Below are experts of layer 5 (counted from 0) of a mixture-of-experts language model. Rows are named router (the router's row for the expert), gate (a neuron's input weights, with its number), up (a neuron's input weights, with its number), down (a neuron's output weights, with its number) and show model dimensions 0-159. Each number is 500 + 25 x the weight over its row's rms, rounded and kept within 0 to 999. Numbers have three digits each.
Before each expert's rows: "comes after" lists some tokens at least twice as common just before its tokens as in all text. This comes from a sample of Wikipedia text that the model never trained on. Tokens count by the router's weight.

# expert 23
comes after: "the ", "United ", "National ", "Indian ", "The ", "Royal "
router:523508499475565492493526513463514548525512514500504474472500450553481497494534484541521510482460506509525533508518478464495529498500527539494518485515520515491492484499511508513510490550489490578507477571464508539545514557508497498525508482470517534517478498503520513530484487505480531541511503526494508495500486487524469497486486539475522550496496543486486472509480538486486497523454532479534491522539491513501463483538505531527502527483504431490496500501482497487518495524466506
gate0:517524484484510444475543576500536505503461503503492492507505433469479466475482514506461469530531502507529495480499503483468535496511514528496495541497555498490505529432502522546543508493512495495522527501499502506493495465493495515542544548483526512472475509500504479514463493468458557508462481482540510476491494506466548510519472472488471501510452471504504522514474498508464492507504536473526493518491489495517493511514522497507483506507481466483506499483508537506504452505467551
up0:528520477519480475442484501520514482475540505498528501484471490471526499475467484477439454497531464504480505556519500470543534501491467527502561508504495522506528500532513507480501517524514461556512512471489545544475514478509474484514478496548497509483490532491465497506508474457522484477474475498473558494495519514505488497455496501533548517531503505485502539479538525455519492479474506514495500535480538514489471499483534506483482541547474501519497500473493454506505505475514521
down0:481485491510531505519494488511565540503496480518488475504442503499520506520472498509516489466499504534496541474491485528484511460509518496490516515493508562464481517442488476538509455548513531498493521533473512544467509481533517498522475496450481528493506450470517485498507515510483514532535490477512482499499501492498550526502482508579503501504467521536461488497492494545510494499543504483517532531514494472491538486556475508489535500463470501490478505482506466468459491550501508
gate1:482486485509549536503506490484512487515522525505468473441485473522519553499506506497455476519529492569538496465481500528468470470453498490501537526493471517520497475462478509482489468492530502525464470515486522482498492481503553498529480478476512482516502459555506516464512544503513480489515480514496498495511461538505492493479505470489559504480482478524535463513546495501443463534488486480480458455508504523485480522507521508516535476511474459557502513499492486494504490494526504
up1:490516551522483500520536495528510489472477499515518528515476522497519513520498504478520503505475512458484538515565534482501540489494521545510520452498498460458506499500510485533509534503475493525483545535479505508490488472503454503474510494524487516491514502460517500492502499539481483504501522492476504519510498463509487537506507512495462494534464540438423524458463511484535494480482507519455513516501483504465519488507476546512468498525564543480530496436493494493522483504474461
down1:504435499492504551529469520468498495529499539504502513477499493482532471490500522500487483546488524503499519468483530530492478533555516459501511493459502465472523528499536478453482486503522471512471534514536464524542502534488473480502484526523483515503493511498470522481503497452481505495505526495493553533474532503548480453510494501466514502492515539504506506535512522470483481430509538511521488550452513493515491459485500527505492555487469463503495502472515523510514491500538467
gate2:554509490534498482517495517479493517482466503498470504493506506485474501525517512501489542534479535529485511468522527486507470525482498485550502538504546467511479478502436482522522501517480485503530543459520521498547479521536490508501519519476513543484547526481526492480505474473507474468510515472467533485445479534469493487475527475457479499541501500474494466481500519535484472526512490479494502462513438520554502443494482491522499508472502473487525496475501524480467441521508495
up2:504485509515575493513512503472506521495439502536495544516502496541494504480515484508523537515471507516497526505493527504520500522510502493476507521508519496538477504497509464561501510462488519507523476514518543525500525470514539496532478491485470485471484505556522472519494499493478465523473537444482448529523514511476461464536483476436562500529504485472506471479534499535535493497465480504499514476501506511455519479538489506489498484525483511477490514522511536543467495513462472
down2:509478506513485531522492469472503485515532506523480533485461427468489507495479516514483444514515503545478522504478523500538507490501491468535508454485519520560520438518498495513463518547471439478536462522480502497500482489494500473495493505522486515490507523449508509497509505475484516475523470530500451487551502504459485473516502519538540510511483504570490523498531497454471503514470472468491499513524502460499472494457520500524477527503481497483488490490511485534451503480489485
gate3:471466487493425533493504533539463506482510490535477501465506486485512477514501525516467525502513510513498485509514506503544497523501506495508502489470494463519486522543508498519490501458497502485524458458506494524547506550493507513449531529483511505509510526546480477530486494475479514495483525514482491518476490517526522538524494520504489523508541477534526507544539515463495480450502522530492498482484424513491452471531519492524483498468497449485473498464558473556481490516477500
up3:497504499506484533512487462540514450490474517488492492523460495488526539512511491504446511535474528556540525488483497517458491558513471492518518495549478498481474509507525452467496518499511534469454516516496514496544502459500471474488482492490515502522478531482524485533515446506482500538479494464472534525476468495472474481493510518507529538480460500519491483544459476495496458503548525487510472475452500508490447475501531508509487504506482473482547499534476514477494524523474492
down3:488471525503459466495531516490494510507495472499487481503530459511532486502487518490504504493484484501523537537499491497497496476525527495488481534572472512494488522504457507523469506503481487488485503532528500467470485503513516507514478482520520470516501487471493558492498547477539443485513517494500484488484511468468542550480471543498487516440490498459495517547568491491526546478513469512489540472503490478505420464532539492514449494505483483512523496482509463510522511542499497
gate4:510514511516503489550549509489517491462529536510506484483502488518484488486475500472484480475496526491513502497500512489474429490517490463501499502471550503502461514506505479462512476503557467485511494494480517500474523486527544492516523504512463478510501526419557501506546474506491472498509474482515483538488538472535496483526532524532548549513490518477462533471515556448451483529488543503467517457469524513519503509463485512487516488506486499472493501506521510476502469494512480
up4:464439505468484498501465529424479577514535483526485495495504514534501467499488485522505503501490511498507469473515491491525482525477508486481473524474519494478499534468472441495495493468497543513494514573460509502495517486467472527496488537489525492506506531557532474464484480522501496465477486489442477513504501530520484522527485532507517528534479510517504561468483515472514506474493486507526525529497506516496502538471486488524515433508506507472491482516488512498471493488506529
down4:480473510488460492540518535489501531518494479492475542490484517484483542514476493513506478501512473492520469493466483503488540538485504514506447488510483461483491540498484452494516513472496496530424465485490529457487546517488551476495531509460540538500542484509515553436478485491503498505542516485478502496499489511459500476476462471489487522483478506459487501480499477559515515499506504489493510443507512456513516523453485506517532516488501477469520478482507536489542509508471514
gate5:516540515507484479468485503485514529482502556504521495477495521464502512501493514474532530480493525524471516514496523475522483495516475487463511525525497522527482464444458527440497487492489463496482501519537495465513505489544502473493523503562479424492484526492491518489519418527504494519516514538447500526507508493468517476492502509507489495473472473487474482472534493543470501468504467453552512480547485477538521480499511511531499549472515516524519471499499485490504514504505519
up5:522437507525492483553483470552476538443521487462495534435475510503514477508489505496484484498527539493465488536510487518511514530494553488469471507479487521521501521516515476548500486482490494515490485477510493504531544541540506491567534507506469512484466524449463477494520490525503516484529501513477452488519511492486503505487499513543471492478517521529508472501490552452500517494510478476476481475475486478449535526487474504471522503483520518478500523493503478495533484474531482
down5:540503497514495500498557475536447513484513481449446498499504503533539492457502525557504456484486499490506492502491491500499478506495513498474456494520526521525461499496496520457501504529536478491476494499486493514546521495485468504530508475519500493500497435469527474469490544538491487500578472473504518451524493467495519538542487515484497542549505523501469468519490534494519536476479531492506482525510509459480523475472480498498498483446521533502504490481491506540492520499476520
gate6:532504508469505504491526503541498515503506539520554491507511531490527497477555526510478511498496524516519486499527490504531516497481493505514484531475472493473511499525495503497523513472477524527474503534538504513491516466508537500522488467492503521534489513480490486511510488480493512500492472447451529493443477468509508519492478517541531472488522523469497480483604478502532462493521477500561484532496477509490508560456456554465456496498469488491503534506502493472507507487489552
up6:529501482507518481460495515482527474463508482515439499472505468477468499518481474498505524511487521479525501490509533487466473463498504490516525460491561505517468496488483495510493488488492470479520471461490524468523492517507490499481503533444496486486512514512524494501478486512534478541499472531517501503542528563444516502479550482482500569520466430533500507484465506522503509503493510524473517466499523470475492480506499438512568503455506518511524483478523509512520497504535467
down6:492473488500508504509500516488480512493514528507490514443497509516492517544466487534489497559499493480489481505527496514490497545521500494530498483500516519493463532523508521486467495525508457474473542493552503457496479530451524478514495483470496480543451430510461509472479493481514502504486474504483511500526449481473491498515464513469482454500516462480498520440529516548497483545520498504491508488450482470475521496485479515503510510470523519493453454538477485448513526482456483
gate7:502463503523503519474501529478492480471524516553486491480511502503525460507479532509501466485501474475504538493490485521485500495476525461507505467527508483476513491485481506519538493475549479453468438505473490504506461512513487468499518502506511529539493486446517456523519471506478519504516511521563500532551502485449507510517461483515494525511511485476589495475544522457483492510495504497499500544507490479546470516494513550517515506541488499487526488524496468489508518541452525
up7:480491490515481526496489500510513497486511514506513512474491507478507474503472551543516472505494483484507496472503485488480504474505519487487503492535549484502493490502448502529532489507516499490495451495465506512491483495483497485523532508522514523542489521472514468526530487505479528487502509520557504547529484473427495522545487491474489567507500439531579506523518516454463510517478509502489479520509461501551469537475492548499500498540471480458509518522489454497500482531478555
down7:465461495490489516443509455473493510494496503495506516464525538463517479517507508561482492472485480514519485499484558483535510440522499508537465504509512479488499497487484538517476463481522485487510500493474517528518498480420533468523500528508503521515492515510505490490484468529473529481494533516436479497524461522479535504529525510488524477496515467524503466473514482505531493469463503465485451521483504494484439474464536490486495486503494495447506509500486501502512525552546515
gate8:472486496501522505511454508509502514454504510519521477520488520491466508506484477529482482496513526547518520528501511517502505533512488477470545481496574500508497497515532505500507472510478499505466495488494493497495461466529499515504468548453505524461517522525494510508472479502475509474518483474563476494510513529509486457487530539528529476494496471444504502504495526518510483526453465527510508484476469457482481444543494542509532493425517483554532514491530480522507491492553514
up8:521527536557566497516481499506517523501466508527515481495479504515502480482515485557509465551479555507504514488542542461517478493483502495516441481494493525485495474478512536496503458471483460528509491501504504498543506503458545517531517508516490495500494493492512515496491535491492495495437530495494504528486513532488487514508464499472507502523512487526523446471503527508459534479505552535498487522510536498485527489461547475500520543506481454462489497497486494519482528494508569
down8:486520507496506453546495484462483492483494508470547509524481502491463531541534477501520494470535526519457468478454515509505515519506477499454574501535454462490481482528498484532465480515507516501518493514516543484502506543469523497436483513481509525514536505496524487483527537514497501525490549483519503488497464530525472469481542492495521476513494547477462492498490466534483518498513514474528522530494503491535522524500507520568519535479523485484516516497525481522514485510549487

# expert 21
comes after: "\n\n", "\n", "== ", "==", "Early ", "agg"
router:472493496541531492466550516507528487526510532505560484501482453518526494448532502511506500499496493509498507482542526489532495468515558517496504520506504532508448523480492505509515468502499502481504550480446481460516510508500493455518539491514491503505493529491502539481514482496550503529549505509478460474488522503493488504465469499536502505548483546481520510514483476510520505553513482492456510443508547512560515494462485538548516524469522523501529507514498497495520470495480495
gate0:477508503490515516488484510483500518473479454532493482548463490479534474501526457516529496492498544485509478469505521453488515525485503508486533472450487505544452480486509519517509489495522510490504469499472540489490526488500463512534568517501451493521500518506546484494479493479508542537485508508545455504531523519474534528544502511472504494509493499518495556507479479461541560494468518460473498504495475493472532503540508531557491541462504514500502489500519509508485466531474485
up0:517465499484502523504477500541527496456485527501502480530511478517491519480487459439483489522545497535451506500524501488478521525503496517477499529478494500485451493452508525540478558511509457454424508509536494489527528513457480515501539496497520526502491511522501496447485486488520543494500516469497496505466563505521535510486498459506487509518487471493537550522509476486483524497512511534498559480476513479519522541559504508497492497509516509479508528521487537529481525493501512
down0:496454489517541520537498470502503508487523538546516507456502494557516477509511509512516493471462512476490478522475497498556532469442506489515496539519535527501501508474500510478503534477498511535496507487495487478521498531460483477494477516475530482531536518481501520498506498463533533505501443522530461487498554534472478499493521530513539489479519473552507506478519503511489575486454497494460523463508483476488477473558487510539494519486475492501515503509503520496533527470515533
gate1:545500535513508529510499471485485496531469516494467529493475566496458493530511544516525495522541530541492456522500514485518488496483494465473488498496450485513498485520491501512514482484500523530488524485478519449528549507538463473491502485496461567488527520491535521475498544474485524543524497459472466479525512522546522542496510504542494534502472533508513490464526473485527498505545505492518501482532488517501548452492498462479485511489513519503509510516466527490515538501467481
up1:526509521528490463520465531540505481530519537535499534459512502530514505474465505501457480512472473553509495515551482471500499528490517495511533513488475512537467511479529480469519497513523482520511476471482538486497510492500464477507488458529505530514494501466503483466547479511491486498494504485527529482493533481524532487548505518531533513483489563501505509549517430475514506492510478521562506495482441507503526533499505468460448505480468540478525481476511488510507484502504526
down1:518507482483520508482483466510523486514464509462550512487506505544512556488516459526558498529550488514482497526491557523523480520492508497546494525491484483504490462487535519482508485508476506487517480579523497521471467473479500475530514520529488473533511513521495455521504476510514496485507480496515479472501491517493468409481555488485473456541486491490474475545515499520472472454540494490520516452500505508498497523499489481516494501507497487475508481519484520518497547530486480
gate2:447495501486518491503514490514486502507490524511500480503533503510490483470509502530538532523556463515484503477510459467460479473518475503514485516518500436477476447522548480517498473528560468507516529492501475508502520429495529544477499495515515509517492528534494508505534481527507510516476449537472465510502493489521486495510526461492510480499488518539498515471482526489472518520529454502492442526515528552499478496497509521482509476486459440491519482537454511476478505530479505
up2:533510506593492525456516549516531466537488535499535501500504526462497493505514473482484475499535539497483479480505509505495462497478431516480529486481452513484496514468489517515489470512499505482463505491531522525472493486480508500525522504475455471536470489531520531550498467457484538503438502477492534505489470504465504518477513533508512507481524545482500484526500515506523462478491481525529530517523534471533548500464514456504539482482498520489517491502500516512487483525496491
down2:484506505456502517503507508514494509504545476495520490454486517494533523497489461511498487506471543483448511502511483477470495491479492520509498487494503481486545498502527571533549521502484492524489535563483498443464505500534530515496469501497496543486504489529535544541482479563523522512501544435517510475469481520518489495534485511478492499473492516480504493506492446483456511479516482496524502462505508477514505486509513491485497509490490425509505527496533496478475437543519498
gate3:507498509524496519511508501491503455483549570503489529489484548542520503485523513464510535492465502491554511479496483509479527529499487527483524500519491470495485465491457482476535493519492485484476456494457507512482501501466494508560484507492519495507490514547497512507508465483509550504513503517499470501511513530467527530530484492504485518460451492512487540558529474510482481468442493570487514493481520493497488565490466518509513514489506504492471452497471497549468528534481498
up3:502497518478494516507505480492518529506463438494509480490515435486481461499537495484525453476521497510465496515520495474496515451500476489506434524508491533462515530513511507525483501483488517539560489475521480472519454498458507489430512466496486500510506552501545473481540497486499462490493524512503500504478494477534503482455519509475506515504542507486527468527488530484485528500515486446511491507519475501489530470513546490467461456513492492520524520506508492450532458482518489
down3:501501495490471561554510474476448491507509503422459525517487493473479483503489493537490525483477495478514482466511530515449528506473507504473475499467527485479517488499500477495524524512499476478469480468440501503518564494510518492479499468474509519510446503500480461464487495477532496524514515542520511522515485468544508504532484523519515472511496484495480522470496453479484475500466498503491530486476454518471490513495518459525484545471521462490487485492510445484503560520503515
gate4:492505523514514462477465495509507477455492464524512531567510521520443512472500506490510500492558489516447477499515507461514542501524481481527485510508489525489508460526499491509558523496512452502500500472472469551521469542499473464512549524506467527482477513511536474422492476521474496535468461474532518540461484509513511503488518483508525506478496529520494496475508506514463509523523498487500509527492475525478507504473520502483477479485455492516513530509498493508484536517453462
up4:512473510491483510519496514546512445467472491516485521507480508508485504497484524504488490481488483492465492518542491510493516513505516464475494532495519475555482517559562457471531473480498499478503531485484488516514506541509503507508512547493520500482494505509467522468528477523456505527485475484466471503462489450481484502460493472472517487500490483485498492469503457492501494518557486536471492510506400542507488526492534541515487468504460487457518477507497444502507504462514527
down4:498483518511499518510483496495521512498550483524509503491510488500501524463521499503535512459459495473525541544461518505486528502479541508502489496522473519497484466499502494503514495527516503498547508531514548495497504507476492529511525454508487539498499476500463455513436496496474494511495556524474471500500436504456481506465497556529496483508526548465509478489488480512537455464519480484462497475493490472493463520506495525539512525478543500500515419531479559496517514516495523
gate5:513468482500472502499495480532470517499514452472505511505522529517487502448454533551528485478472529490537485503538513484506440498498503491569464503476505469481495496489525476499467479485524522521520539495489494478539535490522510484500498500491536492522496476501486474434501532490478505500521493504506535461495535477490502504503496507511470513472463492486487542505532530481505499481475451496451481540464529532514460534502517505542509488571525455493517501541490500477481498527485542
up5:464491518481488485496487491495492511484489464454508474559498502504481475516534523462524521478496458485463494529491513522452515533524497552447487511553502479492504456521530508498514519508496484489485462492507469531439522521490506518471494467522491491492485550503484498551440486542551467515506510536495499538462516524491513525487528464487488497477494516495490515478555476492510547499558448483475537493492514494494475510491494506463518505506502489471483452469506485523518479488494522
down5:524462527525476510539501534543475490507482478541522491487500494534507525484504490470483482502468465516494471506530503502513494532435476538470484517492498501515517455517452509487489529556476492523518481483517506474504556533531493541500440526519516541478493490521516505522484496515522493453497439511511484499511521522485510465492545495481528476449535550503509523454493500538501453511525472504503529488498493506493473519513486545503534438482499499503471497513480460477494489494525501
gate6:546539484500498484459509487479499526472455519515484504535548471523531513511536453545521525512539479478479526522463517510535520476517516525517496497499521520524494519480486523486519519496480458502463503506522516489515493528494496485503489502559469486468512519496502440488488502464509533472535542513515452562509464514471540487538514521505509519473439484523438495483514461531488453539496497516520486491533535510485515476500510492474494477489480503473498518502508504485528522503451479
up6:517494497505505524529493508476500530469428506484486460539494500477518497488482535526453451498509472511516498499515544547506490497507495512488475493489474490529514556495482507479498463497495493542508505526465481491505513538536497490533500432537516467540524527515537534545460526515517525525476537520518511514524495476555489516542463502506463504542469466512462485486456478518467498532485496459497488479521482479493502524506492514489474459501481484509538463481472467509513495521472497
down6:470465504485506449537514503514514492532491492495483492504492517505477480528486499505485508514474471501536478487476538502535484548537512502484518527508519518459456524504516455478552506512503523516522475495544548495517525478473515488499517491479517501479494489494512507495461515510477552505475468489478517504448478459557485504531504505436487530532487518544494507528487510503503513541484511464468523533496485455496496531478486472488506536526553492546489483512539474472423520482493507
gate7:516485502488527473480485445511491489508480470515513507464488474505500483512517493476484474437444458532472492506496506532473504502514491501491508495495512479510519514518489525493499473512500528517492491508488493562535450537489476506522546547506498455531504445496501478510485494465493483507482552482516513473521478524513461502477513485480532479477545525527490474538516460512509510498493518523461528559491492547478485542469498575486536484463518538514499491465516528503515479523522530
up7:544541518475464513466556476468532519499461528447514543497491534532501545491489505469489550496507468510566480520496482467492519548489452522501509527512477477528532542441516495470465507487513485477497492485524491453501496520500503484520505455491523538512516522497481491492522495523504454531495467484476534494514496508462489527511479460493535495499498522497469538463536542480491459519500497472495462525473490505507495525500499466504483515517496484523555506497486496503511510477481475
down7:517498453535510520526496471477509486482489510525522496470483544487501454515432500498490490500495495531547509479493503479495521489483488485472480466465511548529511454531483518487504521514496476502538456469507523462508512487538525516505492523502514528486514479520492493493487501493523487518546484529504517507518491492444473519496481482499484500524515513511501516550445551520484498487511513520538577479515531530482527450524503479553506507502536441517462509477538463504493469510487460
gate8:545525532544491491461525510539500470473516517478490508495493538495528497520521501467487515495491455524475478492474491438532472440493510489520527514489473502486513497487543450548498518483503488537498529473493511528505526497524473500513497563536535542510506492515485472513450496499535486518487525479530481479494522485549505507499508516487527536555511484520482498514507448454526501486557526481492485547480478571497514482506489481496489494475540503523482489541508501489495512505521486
up8:449499493493493521581515487474508528506489507500520471478496484500504522476473514505514479494505556490530497527524516529466537551503466513500513502504489505486494519506465572457487453507508502483511468537492496478509468497463505517506520435498498495495508508544481530510533470484447493525478459496503503488509463516472474472501521517490534481470470469482513534489500555525476483487474476518505516480550511440484482529464475470509486520508480480468520526497532491506520485480462527
down8:510500486455510498531553519475521478453463506528532529484517527458517469498503480466489455471544517489477476454504439531493510485514494518497504497485507512550501455497531466494500485541450455493488490495489445496550469469452501481494485501545494486462510489497544470527511495459485501503493507512466510502544450499490501460543504491498475526480504495513446496491504507523492526474494513496502517507540494510474529488494508526505527498558519485485512510482513553485530507509515525

# expert 26
comes after: "the ", "in ", "of ", "St", "-", "south"
router:470543521470496474474535459474518496512497498522498546520522477490473514466506443528513430464465521460521452494522509453490531519563520514508477541496498521510530528512497492492492433527495481496476526484513534493511471492488500488518533481482490515500513505482505479530474487540502532514457491503512507493474503477503494510460520554497514544512546469442503511537509490508467465467481506522491502521505540462502486510525511488503500524473474507511498475507464477462478500535484509
gate0:493517484512515510520519537526488490537530520509484514561528453475494478521528494521482473465489494533492492496473526459506479492500498485490517518494520490529493497520509507496513488488532493484451525506534472506488514492488472548491522474500477529504480554506451485474480489456494519470495499485458494569501464452465540547556501499475497502450461485490504465482537520522509486511499498445488513457523474489457528487502496499495509449535512476477525549532479526505521478512486528
up0:485515469514535497480463510490509510470505505463485523504501498529500454496472490471512513495518486513512538487493446512448464507515465513482574469479490517500441469502472517464474469469504483563488478527500485483494448471528489497535502479532498500517467489554474514481490483497500491481526462491497521482482489515492503490468541469511503546508501462499493542479498454526521500508502490517540497527522503465516479445490495495490519564474520507481497493458471472501477461462500473
down0:494497505499528497501511504520489501490499478525500497502479493480500504551521527481495544520522470561510511522483468442489517474502446485522520504479465492504467482483472512527521523480496486493500493505477569536464507535507521483489488472442512450539461510481502509479551512486454501503527524539514501516498523481500493460504526510524470454482507515434533457492476464539547502514498499507513464541526503458524533480480512520496519529487502496490487473513514501461512561488520518
gate1:549452503504493510490483506483501499505485505511485463518555454495497504501505503518537476490504535509480507489527521475515532513506535492492402479461496481520507492500469485489467520528542461492522486539500540513538523461482525500500471498504471455449519519552431530487494495523506532422563488491525525504506469494498488524537521500491489534524526486474509454524479495488515509492522484457508495505520507540486512521492511493520496479502462492483509513505494483531480518497510496
up1:489523482482487473513524498512485487484502489496536527472478550503499471515469490475453545515516451507476492513473467511472506496467478543509561531535511524492494544495505497514507474505474530477468509482492446490473459533514488504518521500473519521540494445455533508533504495481475475563430496507492499473481526504526509470445476485501510479467515543507516516445489513502511499497479495528459520481472466482526485490498470501478503513495547493514505491518510538481520454509502484
down1:498570508570485533497509525526487517507505509482495484488472500493516460513524451500529499544506512509488475506513540485453515477577475517482476485479517492461520488513518508537477432494528481503507467489522507517536483540526509483477473537528470493498501520466431493508469441486539518496523505503514512518509497469523508459511516491510488506516528495461491475531470521492531490496500471518537513468490519483519504491487523461479498521458491480488511487523495495533473533454504512
gate2:522522494505500490499498495506493513502482506519503516518446500445513529505470471478459566507503472432523519505508558482472498505523481537479567494485494510495541500509516511505469493484497489459478458502516508487440486524539513462499481516524463500512525474518509518524494517522515505528516536465525489547461529490464521496462535445504474530520496453448512537517518493487494485518437501485500473521513505541482511512497505503512502513503533509479528517488473482497520479537481473
up2:525514511485508460471515476495536523508500550507519510516435483465532548536458440469486570514518481504520486494504546478477510519530477500509532508473492487473518486526509517494487489465519481456503455515541533486438494522506511447483485484501502481510502536513521518530510486504510499535507528490526485545470550523495550501467501452534506520503474465475471507502506509487528466498451481520491480528541489517488523530490457492482513510495526485485510493494511502497493512533485489
down2:487545424501484484511472487519536474523467460523488511498503479498469507504515500473478502500447457476505508490548510482470515496481522505473517521470509489496527482505527505471528514502490532480563526563519494511455481515524503510566503500515497498516481471507501458548464477472508476480518499495489510521518512490511475485512438473528526495546519544510516524510467486501511453545488530484492484522518476462491503490496501536467542507540475470445483500507494499484475488492506472
gate3:523509454494542478522485495505457452494544479513499513466518497488487497535463499483479463469480555442502481526493553517478496508520432557508483482515491483527485503523508505476530474478490520510492515519496501455503488489504503518511485515501536472509482522512530548540482507486486505499463478493537477540550483497511483496461511509540499526497494522466489480494555511459512485523425519515477498502517471482505530488499455525539495512527498469501511493525504533449506500512518483
up3:523514516526511466505510516492487518526493450467483528478493513519500441499502483487484494527476507450538484532465510479461542523515470536462489502528495548512493512516470506469519506485494494550485539491493534485507511485526494511495480541518509477552514469496513496511479500554501497508478499468559501479543464498521539507486525534544501489478432529450490516517497509486486498503442508514514550496456516498526521495492522474528501488532494500535482501476496527485482561490461504
down3:502500500501495515488529468477485461485489492475499462480478465530479484537493510527500487446492486485471484501491507487527539460487510485451505458462552485519515465519525524444498474502549492518505504530526535528484478478467443499500493469519483443516477524488451501513486451507494529547544536491511465492485507522488499439486485509460525511511485523511500507500517501554481490534496508526486532505502542468480492519484434511484459490482524495483499501497499509544494522470495516
gate4:513523487511453483481510484501513526546486517499522477549468462470501499500506489493496491496531475485512516495539498533516460520488516498515483543468501497500491508526497466537512516497486569502518460499536506478500501460518546524515504510497461521503496491496486475526497494483494511495446460494545531488504476474530456496537468484469506486511515492510496512528515492507571515520503471470470488563565507514486523516490532493507499433486543526497465462480463480494471532495540468
up4:493520498549511481486496495562485495499494534486474550513487519506471481523516544510480477477495476498502471539513505508488464507506524468486505492485469481485485478488523509522538515484482540464515485551531487514524475453497539519484490516514507498482532523554552527539486513478528540546456469458572523510489469526510512489517520536454476526469458552469487515506492506528501494481497465451494482523507493527493501533507467523487534485518514484499484477478488518491486464481495498
down4:543498515528463511509485494552499542487494535489463532519470519490483558465522500494497496519520514530517484495536482507506509571519541536479495468499470508511514544480492545531489501474537499460483501502505522477484512525475565493474490486473486491537530490465492534496507476510495471493456504453543474494468478522514552503495490515485499457442482515491479484498504462428511517454504486513520510509496495492512521488483528503477489487479518520475506518503537531511460496526467509
gate5:490502528480530479524493500526481526471490464490565509515528531487500520493511481509496468493493490490551558516499503519527505499527492538490518482505495523507519481503488525447486512484509538520476506534471495487541492515496507530564473526468514509447481515494510475521509526481460473493503497495552518466536482528487517502534511556546536541501536504506475537501484543495567507465519556486500497485471514512466519561500492489503519509520510498495498520506481528493460550496506515
up5:517503514456480484540505500530491461511507525510528512510504548511495508513500501488538473517436475535496500476492530536534529501534483505505483518519476552539458524527484483494497506501522546539531491523487505506477488482465494542508484499500526497505515495499481527479489504521450457507495503469557506477507510505469489472568563503477532536451525512520517476513455524547534497452519500469504515471462487502456463493505481510468472482480507482486510513519463488500477516525518513
down5:517507512483548447453502516501538537505478499463511530513500474487525472516490456511477468491527456512445492499483457518480467504509494517495505487530519499493551482478469503533562508465548487462534493526474495491498542464465500504532470496491485482519494505488531521503473470515490495497520468471447471507508505506499482503516486490498542512526476504476463461500504440515454483443478492494508465507515529501491496520512452500520478512494533494486524467480490504564518479515529502
gate6:518474448556509512501519482528539518476474514494485498494510484541514536498557512489470533521488552512476507466530529536541462503519493524517514538529496510501498495523534558477491513502553474494509501513510475489504513507484508450501500504498493527467539527466475499473470497501508460503480542500436556523492490481498479485508455511474481542507521500485514491513461525497489502489477515428505507538500490544514509493511439485468494504504482512456520536504516512471478519494498508
up6:502452477474488515510493561502526480488527453526505492536519527496523482543523496462523536503486520491527482506510510472511512536503492486505518517530498521537539516467535497500503507507454517556466500488515513527506481523503507503511501491464526503533434504484484511510508524488525511490539456566507496486496462478524503460492518490492501501501485519548463502509473535529499502541499466475496495468541502484484505496504510501539486430500489474536466482498457537512458447534484462
down6:451479488546491505515521561506468506456496477543537513543489492515466498518526495478528516505523476532520523489516482534506538478529498489499517476497483502485479489495495457522535507489466452527467503503507483522502501524542476517480531487467479548524462488520507492529512487498459538494498470506520517579503479512484484507512515519526531464479497554468484463487507500502453518514487528519491528472444499507508465461470485490515513494539489532503531518539461488496527463514510477
gate7:495489512489482495526481455520474511503495510508508506485477432498486506513473491512526472510510528473491523447485491505477476439500536453476489480511432495526465514447487471522504528530489474510446485503442514499486505476502480509461475476486525541525528462499474500506527473515499512481474531479505453518503473517537534509528503537538517518509520529536536479522493506516472536498474472512511476518477517504520502487486443482512477511486518516517524510446498531438509527517497492
up7:493501524480476482544525430532492542489506471512492512479493448501481521509506506502532476458487507494490462453479487506522459490481487457487494489527428525488534480478522471502523563524445476494484503503468505505505523446508454506499466472514497527550507475485483509498467472502465489487487519457522446447538497493517551519495457513519501450495506517484507508478520488513508524502517474517483497488494485540517501505507489520528477513479499517527511554501535514482494486501491513
down7:457518459485466489485497469489520496503474534514501571500521481485447510498482495519496497447499534477504458484516514477569488493501489488516504463519480500491444479511514539507538452519459485508480519478520488548536503521528520484504489491509472502531511499478489448523489537518473517505497448491560506514503503473507510483515528522502486447483545532509474488521520452483465508501482530560458510473489501500531504510486521492502510516468551509479504471512514504513508501483536496
gate8:526527473504508532504456486490489489491527502524507495491488471477548459479495501517547535520465475486503552539490480431519483480499528498497504488510472484516529454480490491511482452503513506484488517485505506483514546484488414503481505505514500495469451477507521480541529456485535465453530498529540484470434529489480478474486498484488460467506509491510497486530492488496477519505526500522460491517492528521500516527449485503494482526512493460495538543520496498473518510461493516
up8:461470511455501520498518511464473530495490528510494471563499509479467533525530510472496470523494515512540485473497568534537492515547475512521503512516522497502499521499497535502502518495476484518531461525472472566488477491510565516524520497482489479496557528493488509491458510469490524503498464448519499488541495532480507536514486500515509511508475491493509507484468521512520507490495524506517461488497489464500519514522531532521523487496541527522462463440510483522497468555518466
down8:481473532490472470455474501496452503529530508462516481522521487469480502507497511536503486490470475538509533504485546549521449511493481481482473503485492468466521498512497484477547488469517494505496460532483472483516507473504498529497474525497511449562465484480500482561503483483487510508519491476500473513496549555507492529490482525484492440521490464461492510564503494523505537522475504446504508522493499503519476500434477514520519488481489507468519470543501475477495491505481490